From a checkpoint of a small mixture-of-experts model trained on Wikipedia: a shared expert of 256 neurons.
Below are experts of layer 4 (counted from 0) of a mixture-of-experts language model. Rows are named router (the router's row for the expert) and show model dimensions 128-191. Each number is 500 + 25 x the weight over its row's rms, rounded and kept within 0 to 999. Numbers have three digits each.
After each expert's rows: a language model's description of what the expert responds to; "comes before" lists some tokens at least twice as common just after its tokens as in all text. This comes from a sample of Wikipedia text that the model never trained on. Tokens count by the router's weight.

# expert 8
router:459541470526487466456467468487470518518527494482509526477518529450532481485529508528482555506441519488483526478461514501476480469530502485445494519504487479539455509500479513544493471497478472
Description: Sentence and paragraph ends. Sentence-final periods followed by paragraph breaks, blank lines, and wiki heading markers like == and ===, plus list-item dashes.
comes before: "==", "|", "-", "The", " The", "==="

# expert 24
router:475542481485524472464487466564522505504492474466501494480540530494531470544517491538480527505448522511533465517455512503514499485477490484522491512507472467508502515482498487542523481427514487
Description: Bare space tokens. Standalone spaces in tables and match reports, before numbers, goal minutes or scores, after pipes, names or months.
comes before: "20", "19", "1", "2", "18", "3"

# expert 13
router:488508524439539506530539465496527493523523507485505509449551545527485483527515519546510520507478499463561478493534509502500494478503471489470503478511491492481506531495476472526546462473517502
Description: Abstract action nouns. Abstract nouns after the, a or to, often ending in -ation or -ing, such as support, shift, development, lack, reaction.
comes before: " of", " to", " in", " and", " for", " with"

# expert 11
router:507514516501496463505559461579509501515479497458489520463528486474517511499483496508483514505492512511522467502480478536527548473503513509495519494478490499501498445477544492502502500490463478
Description: Agent and complement prepositions. Prepositions such as by, with, to, from, under, including, placed after verbs or participles, as in funded by, having to.
comes before: " the", " a", " be", " his", " an", " its"

# expert 38
router:474521507463552540452566504524499467527476490480509559515524516494491476514524493510530505472447484496473485471494507509487503491509523527513459516457478456486469538532487514490527508462493516
Description: Word-final s pieces and months. Suffix fragments ending in s (s, us, es, os) completing names and plurals, plus month names after "on" or "In".
comes before: " ", "ie", "'", "\"", " are", "i"

# expert 2
router:428515487467562489476450509532527517503517498480513514456498535489512478511505498520462500512467513496523485535471473516541487490465494496533512507518482498483451512516545476550471536420524487
Description: Generic head nouns. Common and title nouns after "the" or "a" that take "of" next, like part, War, District, member, round, President.
comes before: " of", ":", " for", ".\n\n", "'s", " States"

# expert 0
router:506501478519531537460491538519519531489467422478495494511515505460464487507488504517504462529492487486518509463457503548530534487523508495507485552525490512494522476483502551540510510467467501
Description: Copula and infobox labels. Forms of be and have after a subject, such as was, is, were, been, plus infobox field labels like Location, Date, Total.
comes before: ":", " a", "-", " also", "\n", " been"

# expert 4
router:436473509436549505475520478514467517480513501478510485485496478504474502516480519491482486509496535534499527516448500498527470496510496499513503512514473491501493508526486473486486438512489476
Description: Common nouns after determiners. Singular organizational or everyday nouns right after the, a or a possessive, such as band, film, team, school, family.
comes before: " of", ",", ".", " in", " and", " was"

# expert 32
router:488489457491495477473527492491545521459479458504516499454543501530498452475474503551479473490473517505504500523493490505507546504473528473543471495507467451494490540509513504485524531445488531
Description: Line-ending newlines. Line breaks ending table rows, list items and headings, especially pipe-plus-newline after a final cell, and after parentheses.
comes before: "-", "|", "=", "==", "The", "==="

# expert 29
router:474477473500496504539529502487471471515509434498490494513481461508500476487514522490488550535504485494481492506490446472507549462531510523479487519541458507466489437552488512495540530425488472
Description: Line-start structural markers. Tokens opening a line or cell: list dashes, table pipes, section equals signs, colons, and sentence-initial a or an.
comes before: " ", " \"", " •", "==", " Total", " Born"

# expert 1
router:443486436461508493442495488487494519457525516496484517456506524437489488528509488542445480503483512515502482484496485483528485538523477482528464526464461473478475520496523493546497468471514512
Description: Plural and abstract nouns. Common nouns, often plural, closing a noun phrase before of, commas or and, such as years, people, history, cultures.
comes before: ",", " of", ".", " and", " in", ".\n\n"

# expert 9
router:453478473485536494487460521487557547484501464522508488531498495504508453552481523463512519468466545504491441486482485545572497518495511492511492485527451500488489513465505495511491483493501512
Description: Two-digit number pieces. Two-digit number chunks finishing years or figures, as in 19'61', 19'84', coordinates and table values; also the word as.
comes before: " |", "–", ".", ",", "0", "%"

# expert 7
router:471508490484537518498491518532497495511478513468558517490513509475503523478522517509461507508478523514465497516506461492542506522502496557514482485499536520501487513494468497506566471498510449
Description: Clause-linking words. Relative pronouns, conjunctions and subject pronouns opening a clause after a comma or period, such as that, which, but, it, he.
comes before: " the", " was", " he", " is", " it", " they"

# expert 20
router:496518488460534492482545496532491432464502458516481542464506504495573429487548498479475540499469497499491498523490493515528502498502507508471498529467492492478493507523476542496542504514472448
Description: Table cell separators. Pipe separators between table cells, especially after numbers, money or percentages, plus semicolons and colons in numeric lists.
comes before: " ", " —", " \"", " +", " −", " —;"

# expert 30
router:499497541488496491455490486507553456499498503486505470488486511523512499549518491498527501506476508508473446514511504532522492485520480520509477528524514455550483548542486482526465506455498444
Description: Institution name endings. Final nouns in organization, venue and event names, such as University, School, Academy, Street, League, Cup, Records.
comes before: ",", " (", " of", "\n", "\"", ")"

# expert 33
router:467516465482506557458479462527506451521504536507484502490528479512505489491513538478478507490472491528491501520497490491559540474516522500501510502524482511493511470473498503466530541468492512
Description: Single digits in numbers. Single digit tokens inside scores, decimals, dates and table counts, such as 1–0, 3.42, September 6.
comes before: " |", ".", "–", " |\n", ";", "%"

# expert 27
router:459529501406547507509514509505556516459567466490487449492504510518499497512532493537535498520495511507533504474492523506519507491508464525475465503515497460492440476531498497482525509522511497
Description: Main past-tense verbs. Content verbs and past participles after a subject or was/to, such as made, used, released, won, discovered, participate.
comes before: " to", " by", " in", " the", " a", " on"

# expert 36
router:490487530436502531462468500479508485473482498482477483496500481489496518542503494482483509509479550512509511470524505530551516505505523485459476545542488495484492486529478506523485489478504472
Description: Place names. Place and proper-name words or their final pieces, such as York, States, County, London, Texas, and endings like -ville, -ovac.
comes before: ",", "\n", " |", " (", " and", "'s"

# expert 19
router:509495495510457539506471507491480457501526471507463500539492508551495499519538519504518478486485480461499480456491539528505538514509496488521498471507498487503495515467518499474498521483513460
Description: Place and time prepositions. Prepositions in, at, on, for, during that introduce a place, date or event, often at sentence start, as in Rotterdam or 1952.
comes before: " the", " a", " his", " an", " their", " this"

# expert 3
router:452517444485547461489497482527522475478483464482490498453517514508550484507487461530520501505474493489522448494473529495551470506533469489508470504499491488497460503464509528515484469483510500
Description: Measurement units, table data. Unit symbols after numbers, such as km, m, ft, °N, ′, in sports results and coordinates, plus Thai script bytes.
comes before: " |", " |\n", ")", " (", ";", ")\n"

# expert 34
router:515516458469574497505486495497491458508495521469433533516491480527503483569508469481505507529514550469532521499485498533494486469530513485483490537505510497511491486509483490463494463517511432
Description: Commas and conjunctions. Commas and clause-joining words like and, but, or, which, plus "), and ", that separate list items or clauses.
comes before: " and", " the", " which", " but", " he", " a"

# expert 31
router:510501478508491515521493481548482507525504444479472487518552508485536497480507496534533475546422492501507500509471464472498477515482460547504489500490479515507507531473492533540507520437506496
Description: Spaces before numbers. Standalone space tokens before digits, in table cells after a pipe and before years in dates, as in October 2017.
comes before: "20", "19", "1", "0", "2", "18"

# expert 6
router:476505517502502496498507503557498516523524434507515514492515489479532466545521512490507507500447479483557477465494529470523482476537512481480470522539488522487468455480508481542548539455446498
Description: Year-prefix and small numbers. Two-digit number pieces, chiefly the century start of years like 19 and 20 after "In" or "(", plus ages and table numbers.
comes before: " |", "–", "th", "20", ".", "19"

# expert 16
router:456534420486427479486491502546514514520499500544515506457531548483524474498482459474503547505472498491527489463527458509512487484556518493521465522505494491516468529464474503542499499464486498
Description: Prepositions like of. Prepositions and conjunctions linking noun phrases, overwhelmingly of after nouns like part, area, University, plus and, for, de, von.
comes before: " the", " a", " his", " their", " its", " this"

# expert 15
router:452551496489536483474512476529519498479511462509503513471504466518516478506519533452506501505465485492555487515493499520484516532445496494540481529506463485504497533535514491523502499474456462
Description: Quotes and brackets. Quotation marks and parentheses, mostly closing ones after titles or quoted phrases, plus commas, braces and dollar signs in LaTeX.
comes before: " |", " and", "-", " (", " |\n", " is"

# expert 37
router:465473450478559485440481514565492493474453495493499518468528499472543443514498512495466526499448476476540429499531522485539498497501486509513483470501461499472500506527495510549538487493489484
Description: Number separators and punctuation. Commas, periods and pipes placed after digits within numbers, dates or tables, like 4,253, 1.3, January 14, 2010.
comes before: " ", "00", "0", "1", "5", "2"